Weights of a small mixture-of-experts language model, trained from scratch on English Wikipedia: width 320, 7018 steps.
Below are experts of layer 3 (counted from 0) of a mixture-of-experts language model. Rows are named router (the router's row for the expert), down (a neuron's output weights, with its number) and show model dimensions 160-319. Each number is 128 + 32 x the weight over its row's rms, rounded and kept within 0 to 255. Numbers have three digits each.
After each expert's rows: a language model's description of what the expert responds to. This comes from a sample of Wikipedia text that the model never trained on.

# expert 14
router:171126153152073094116172103124136198168132091046114158133158122125122090073140138179197149131093173111109115130146175143147044103138052124153164142103079135093196128155114173107145153122134181114133159128132124096128095155142172152107077148097141138103177149144083115133116139166071115129154092130166093091164137117123127151125089085156123107098119113130098166116150111169071132128058139167137174137112101135088181135152125141092176112126187191085121093089116135116133100143136118
down0:113111133065146110143122095065104170123078071117075091199153110136110098077127134106159111176142153111182122118137145129161103168127102162118140114161108118133184232172130167160106099128119092157137109113110084119110184067126103165130126126132147159152161124133158173113181173101114167122122176155126125132106104104150068147115110060112116198147088110088115129146121133135098145135116138116196101096132128117171087130101118116106056125097124168104128128096122090115152091107061112
Description: Verb suffixes and past participles completing a split verb in narrative prose, e.g. ass-ured, determ-ined, att-ending, used, built.

# expert 45
router:115107139113097083178178094165145080116109130092114124117094169172114056162088176138027087167117127080201126101135090141151109113140124158114126181089186057111117116120155117092146084150089152134145160122189137145118093146120147093150154077137187107097084156149088110060078145113135114167125142197097101064145121097166137108208094165143169173168148118112181090113108177100168134103147096130103121142099089090089108144125132143156072144125126123139101094098131163132114171099109112
down0:098106060158126161128111105160153174111128104152195106137141076143125135093126183150213129179166124084111171104166129137104069160139132164182119166135147083193145151114116094127171075148124136088087105125125092131146131161140150109172110124165079154078129092194132150123190123126125133166154088177082078127167127100143095150141186057155123137138098120135145099158064098129172135095097138159146141125102108151189177099094126098077106167133160120109104115092092096147203182128095079
Description: Final pieces of names, place names and scientific terms before a pipe, comma or and, such as Mesolithic, Birendra, Wallström, -idae.

# expert 8
router:178162092124102066127107106128120085124232147060117114103187080127123128072153125153154124072114115078112145112134090157207188133101093124064108135114076173098119158182161146150140175086155110126124105108186113074129123156071103146099163057112167145144130179090100153095106129111103086103176134135155077173141143139142185096139100103090159050089179139135129115086184150150147134116175133154157082134144132102111158107112054132066131147114136157135153131117110147093118113150126112
down0:041102112117146138132127109171135127125084107126122163137099128176094105163126130117090125088099140124105056110192126148138114149142131138146150108148089213148171132093149183095158133164195111144129060115150112082137130141175166070170136144113115113094108143115125128167135121160126135109067141127108155112058126098160177167102118122119108124118202147103141143075086100157054117135171165175168121159206107112105086125109173085131120136162198091092131130075112165081093169130115132
Description: Ordinary nouns, adjectives and participles after the/a in running prose, e.g. place, known, same, first, such.

# expert 13
router:174135127139076082133142110074146134166203100100149123102141143207128098061102148164168120117126117099144095141143183084137082113142088110148084163132138144083162162157150131084157189109113133134085091096099150122121113160147097183151131134141184090102102159148124095169118180131119106141142160175133100115157203094092099128135071149114145094109097105112076099105109089146064147110075092189170160138135088073098134179112166149108174141148180136122080126071116167124154115172137106
down0:116129078104087205163144087131156132096158082179100096135132147140157064147107120136171143198152041100182169103155142077103108171062107103129109149155144177140132143127131132102156123158132138084172055113130140138137130122023062133127106183116105169094173134170132145112115120141132190170139089093154148122113167089142119119155124149093129132116119130122155040165144102114093173148112113068138157134115079130184109181137088064132133104100096145153120106145121142163136155096137081
Description: Noun and verb endings completing a word (reserv-ation, announce-ment, Sign-ature, Part-ies), plus common nouns like time, city, station, building.

# expert 56
router:081147144136126083178081048165179110153173169124110077157155120093174096152139091082183129116179116156159129118126089156215171114113107173135145138178095095185113145193054093173137086103177116115069129123125162095145151157094160087162147122127171118086150136136116152115082141129141150130130127115121110146140110173198074091160127111168147141145178147105200133117183100127127119134196150102118085157153145137190100074089149107119197172138191077144121145090117096151176150142098065
down0:105099129115091117113149118133102167151163103122114137139118158096154066145077134095170146161211142135105128117155185159160170115142150078143182160080158082174090113127146086165110116141109128124114134209153147160107189104094154113120110117178096123121096121097120181149166134130137120080133143067113126121086082099155079104127151164142153112130121136100146157093135112101148147060147082079164087175175083109075089129101122079141145107168129121157110062071195205143167093157180108
Description: Function words in running prose: and, the, commas attached to word ends, possessive 's, his, its.

# expert 44
router:145117149147148121108126147117122056116134150095122129131169183121124096127139158126133061093152152106105131138174041172141165121086127132129107133131198157188102110158119099139087111151176198153147117106109154183127120055121138117131141130087151126156081118115106147189167118110191086177181163121074111171153122082138158094126157214085171125156131128123175104144109112207186113118122109120125072093143140068146137176131124133191147128105154139135123114136099112067085095133116099
down0:147129092197162100158120176118077165154183120116142149117139130138118140131070144090071184118093151125130092105178101099167092170105140099190118133128115151152094123192143092120122088124121168190134097144071148115111147150212092136152158107124142119111168137083158110109210120146167125129143149154149123100140163152168167111101157165153100093133115086189122165081117138069106140130094106144144167136125115136191163097169149061088166097106202103143152076148130085159140146118143146
Description: Final words of institution or place names and fields in tables and infoboxes, e.g. Technology, TV, code:, ·, coordinate decimals.

# expert 62
router:105126108134097125116072098168156137106158056099110145123156096125172121179125123119151115141165150156091154164168112136148160146112114149120099087201122146092101145078107179148112118095141091109115121179054179116169178117141092068144139157081067124162099090121110184154153133143104189028074109100091144181113078150102167088088167163087111168138110138105153108168126129154186134134185134073160100106107095179155134108159135191096092124111080124146151124190090178140069133112147173
down0:153134073088131102168131136159144157052086098132117121137128211070142135115107098131154177133182110114125108128163101120147134129122094162154142088116130129163126091095108147151129121180113130177109163121109167143158164167126170126152058128119158165151179099125140115117156165078103122116121100157173078084110085203059130159133062092123095138104087049065169118110099125124116069180127198101142146085157067086100116171154144138098180139121053109081131071028097104107120141124132179
Description: Periods ending sentences or abbreviations, often fused to word ends, e.g. s., ed., Ph., Vol., Sept.

# expert 34
router:146129164099127117117134110173147205105096164153103093109195192051117169078086087097111137151126193150118138051155135144141105108137107124105130144175095145079152133205141154157115094158117093186135149120155148122117150143082187124099074174123171212117164066125108136165145144105113130133118118110147103100106142148061144172158105077142123202128162070134147180129158155141103061174115181154148125093129109151165112088119116113090163100155132153111163082087126114201161132131070104
down0:152069186155153123118159113113094136125120139141172103169126162124152151127097183134151128167167128176116163180098156080177121100116105103107114146105152147096150111126131037077118088137083088071186184135139080135089148119206103163120155136120101154145129098125145174111130132083145114137118135144114135096138104092148112099185122123089088202082104080126115097126167114130146057104078201126122156121110089124113080137160158116121189094152110114175147159074153191148151104080096161
Description: Prepositions right after a verb or noun, especially to, in, of, from, by, over, as in fell to, owing to, win over.

# expert 37
router:114138151142115103122109096190122051087107144051161127139113128106124083188154163159127080156149124123133194132102089173178221168107180174137152193150143137130074074120142129127167110120129143112177125101137112144074137102103214074147162129122150155172114114165117168100158121113187107093087112133103127158140101096134174130140131195121069147174175153127171088166078170150146124101097083116150105141114142112116172169136151064169092112095151171137082092114120105125111138067110146
down0:151167142131092145110116150130141147134111174181178129130080148156124132134145160121058089164180176157153164099089147144102124162092139144189122096125232130088103163108140121125125160081096133106169087085118175156124134147111160086133162109112056090099113085164113168133094126127194153073171145125084156143105172125172069123122059139123138126118075139174127083113151156090169182079155133160086172130081137127118178106124082107153165154139142086172079180102120137078109160129164144
Description: Inner pieces of names, especially Indian ones (Radhakrish-n-an, Kalash-n-ikov, Bath-ur-st), plus surnames like Singh, Johnson, and the word also.

# expert 1
router:163213144057111183116100110123113126093119137126116128196155129066123135118142130149144158133125048129061165147204127180174122143108148155111131158138092118164077099134096106157103131148199128171100121120063023124113185171128140086078179143102150159146115152079132150142165159104190071161124143172134134142139157151128085104092090144074115160154130173112119120074144110101126141138111052085149116100160126169123142126125080130133129131169091134080180090189056078115098105191123153
down0:200094183100143181136139138160160139131134102146090130131152109170136171110110115169175116189115046113106181065100147142169066160113067116123176133128156096153080159120126146089170099100135141184102141157155087072126143187134148146103097180109157167158130110095156209160141118116145074144123133160127087116163160111085133119140095109139108091085098159140136150057180135172159132107140110162177092117107126137134143164090141109157163087116125066097159132138118098114135167100073118
Description: Field labels in list and infobox entries (Written by, Born:, Coordinates:) plus common verbs and function words like was, is, as, went.

# expert 35
router:085133139100156147158096111139117090103127149172135117086116105160148126147093165094063074179137146086176125114113066163143115056136149069119181153136140112096130068126147045154079138145091171137177110107124163141115125063080110090156126110132157082170083155077131129086178122085156078160170138147104128035179141146117136145180084149145167122191159146127156167157073118156159172153161189146114150129106162102121109122103166149200079049131101113148124098136147123124110146113103121
down0:164150095134115095078190085135146118083127086123141134207128076132066077132066185118170114160220167152151118144116116193105077125154127103085130142034066119106152110143151147131078171152147143119174123160100154165126119082109159061174150046171105156121131105111097106195142122166211122115145146152106143165139138105108136128127161191076159115147137144117095084100084145181116111117096129135142134144128116160133077143164198193112137160149147121129091085144111189110069128138109141
Description: Capital letters, pieces of foreign words, non-Latin byte pieces and table pipes, such as NAT-O, Photogra-f-ia, Zoologis-che, and Portug-al.

# expert 4
router:131137156095089120157093104154151150103130130074101105140143153063111101109141152109154111143079119138069141147176111150130124127111108158097138132150107119155151127115155176176054101114160177203092146115079087081138165144095160097087161159086143170119191149115082084129162130151132110127153132105177156138159144159133142154155079116149115130198130157100067201090169197163111090169082135139102072092146075144111112115187079105173151149177156171096189121149113160143110081176110175
down0:142119118124133157093137089113133128099140134133121160084152084157080150114140098148160147099095117176096145139144106166124145094143102101157086147157074107091112224095194140112165136113116106132121137165180097153113076136157113090091102117091180097144130043151171079134148102152090134113077115127155166139112137092137098169111149143143114098147137186195180102107172115160140118123164154110156186137177129113131169072104170120169150194128111092078100130089113105103151099161069141
Description: Main verbs in biographies and sports articles, often after he, she or was, such as held, played, announced, released, born.

# expert 47
router:104138123083105144156126126135155117117188133179096095135169150073124163141164091116158143169114118111146195110172093132168141126112108162155124122117054111145158151120079113165083127144130133153123124110125100115167140178122191122138079109116089192089144115110123097145132155167121150164158099136144113104154143198123113143143149093121085155156155074097162146150187174186134066205122142091081113155148106149151107069154047157050173127133120103108186100096087104180140114178090114
down0:070117108135134097118114069079214140181080148125120111105093108168117138092127148124154140097069140149140107133122131114105096087150122144209099146116117147062070165089107133136187118155115100163135062129151172124085142132129151175159147141141128140083094100072131154081115159138133126135123132115163151119137152144195106189140107091126096158105190122064104119060053132113174113170126121110160170129134115062138160144124187084088101137154192134155102111092110160038120132173149121
Description: Conjunctions, auxiliary verbs, prepositions and commas joining clauses in narrative prose, such as married and moved, was then, than, while.

# expert 2
router:128152196134126137130083144168102070097115195090133101149163123155170104119076154122102093096188133120123174136093137169144160143091172134101166169122143126104056137085148112143117118143151175140149095118138109158070163080088188088145140120108124160157101114085089127141185084093164077148143113122068139104184116078128154069160088163078149162157119122118166140166134116112193133098150115138182099086126167159133137090115175125179126151109156143091176121101129129108126164130125126
down0:146120116092094190102122105051086119131129087152170156131156171179095160107175148122123080095218105133162075088129138163129126112094130142131125134153128193105166148130131119145127177134161120118141162112167048087157058108111115128080136106157133090108137117109167159125154135123131115147105120147141141134094110155151165100112161185147150140175155162138165095136136144132109129071157134135147143093127102140117099174099173145120149157130095134031097150153109093119095119134173160
Description: Word pieces inside transliterated or foreign names and words, plus nationality adjectives, e.g. Ahtuangaru-ak, Ypacara-í, French, American.

# expert 10
router:178138161129096133145106069116140120129135142109102108115101157168121173101120163126128141108101070118135146148140152111074092117100094141151115172144139113109144125059104112078090153124183188201122146168118110070127107090073103158075126146123154111110173173117094155170136101108124126075150098116168183168189180149162114121158071168151124102195129151097115124134161133179111136145067107100118098137143068126093111136159064124149141130125168087087152099086161151122087082154157139
down0:127104144103129124114126198151101107132151197077185142151113101131076138145171056166128125149145156141186106152090152091114123157136128131077160052126126140136070150181094092131153176076094139120158123137093124089142053123122128120144095130118086119086087177115102121130079142112114150123128152121149132099120105102044095207135117085076130154135095158121123143082127153124131161050129137172153170119174170128112136128090115116084127138151111114160092119139151151089142118067124118
Description: Common nouns naming life domains or institutions after the or his, such as life in Personal life, career, album, school, company.

# expert 54
router:104122180147074123168159110160177187114152159119130130100144146170184134153152124096183095157174151151143129153105131133129129079056149119130143174126134117111067123105118043182140121103096164171102139156151113084074131098048190107121110137161163176109111075193088132137145148048075148072144132053123152088181143112155160102113091132104132107128106099111164119141184167174182116113118162070106099164174068099112085090169131142102131113151136129181158138106203165117103174106123117
down0:149095168091107088201121085179111214141127109142134072086138126116123132138057062077151134138191118115151097131088153120085100186134161176113111151142114096119072132084158071119140121131114138152092156158153118115124141139109132106101091125174115158149133095136141121093122149094105132153152124149179131116154151107063170124171129130140148122112110054141169110095125103125148091150167169122111145153153164171191133151108116107166124148152135189117164155136116120131148150106132131
Description: Periods, closing quotes and commas ending sentences or clauses, often fused with word endings, such as ed., ation., plus conjunctions like and, but.

# expert 3
router:164183138083128164120118111143116110096095118124116164163133083097134161100170124171124150128162075144131120134175138156137061163135171151117079155111166163127108101154085129166127131153178096118144124109103090091115160163115106153128163127087142109197092165113099125138147168113183108173166168189142116155147130136121134135127060078099136183143099135097157119073136094084115158085083128133158106109186154158195112126091114160083122105144151119127117120163064113162100115187135162
down0:195108117132116131097122143126067120112080121081212202109095083081114112125149145178063148188133090146150080146192122128102118127066201153128138108078186124090123180081135175118143170070136162116074101175155115138126099145134138051131169091096131085108143107105108094121151139123108095104133095180123085143102107107201141111130103216143107172124121156112058179157129134135147109120093122132116089161097087159142104108183153198120192122163123142101154143122107128122084121124117121
Description: Line breaks, dashes and field-name pieces in infobox-style lists and tables, such as Date of birth, Genres, Address, Hangul.

# expert 39
router:182159146049089161114160126178133160081154132154091066123213140052127153109140103164159072129140109132137162129120103119182143116121128133129126166172056104179181116158119110187064117164158138211180135145130068114159162156103128148080117079137156223131130087138130105178143122114126112165098123114114144107128180184095097128109137122131114210111162112103181180137179137124137054198075077108120069105139115189149076087149069165128141140161105103113155110098102107190152124183079124
down0:141109150097167140095122138155120169106140086104156063138143131143181156124144049159086108164159102175146073105125147142132146100150156155146103117140160071120124134117163123108204083172118098163164093158114159123118117146075132106123098129099156114166155109067130164131092126064172074154091129106113166084104166109100145108147131094133116121130126157161139184099137132116093091078139078103152134153132089106117147138083111183141124127122100142099076176115180100138123124112134133
Description: Prepositions and linking words after verbs, especially by after produced or written, and in, with, from, plus infobox Label fields.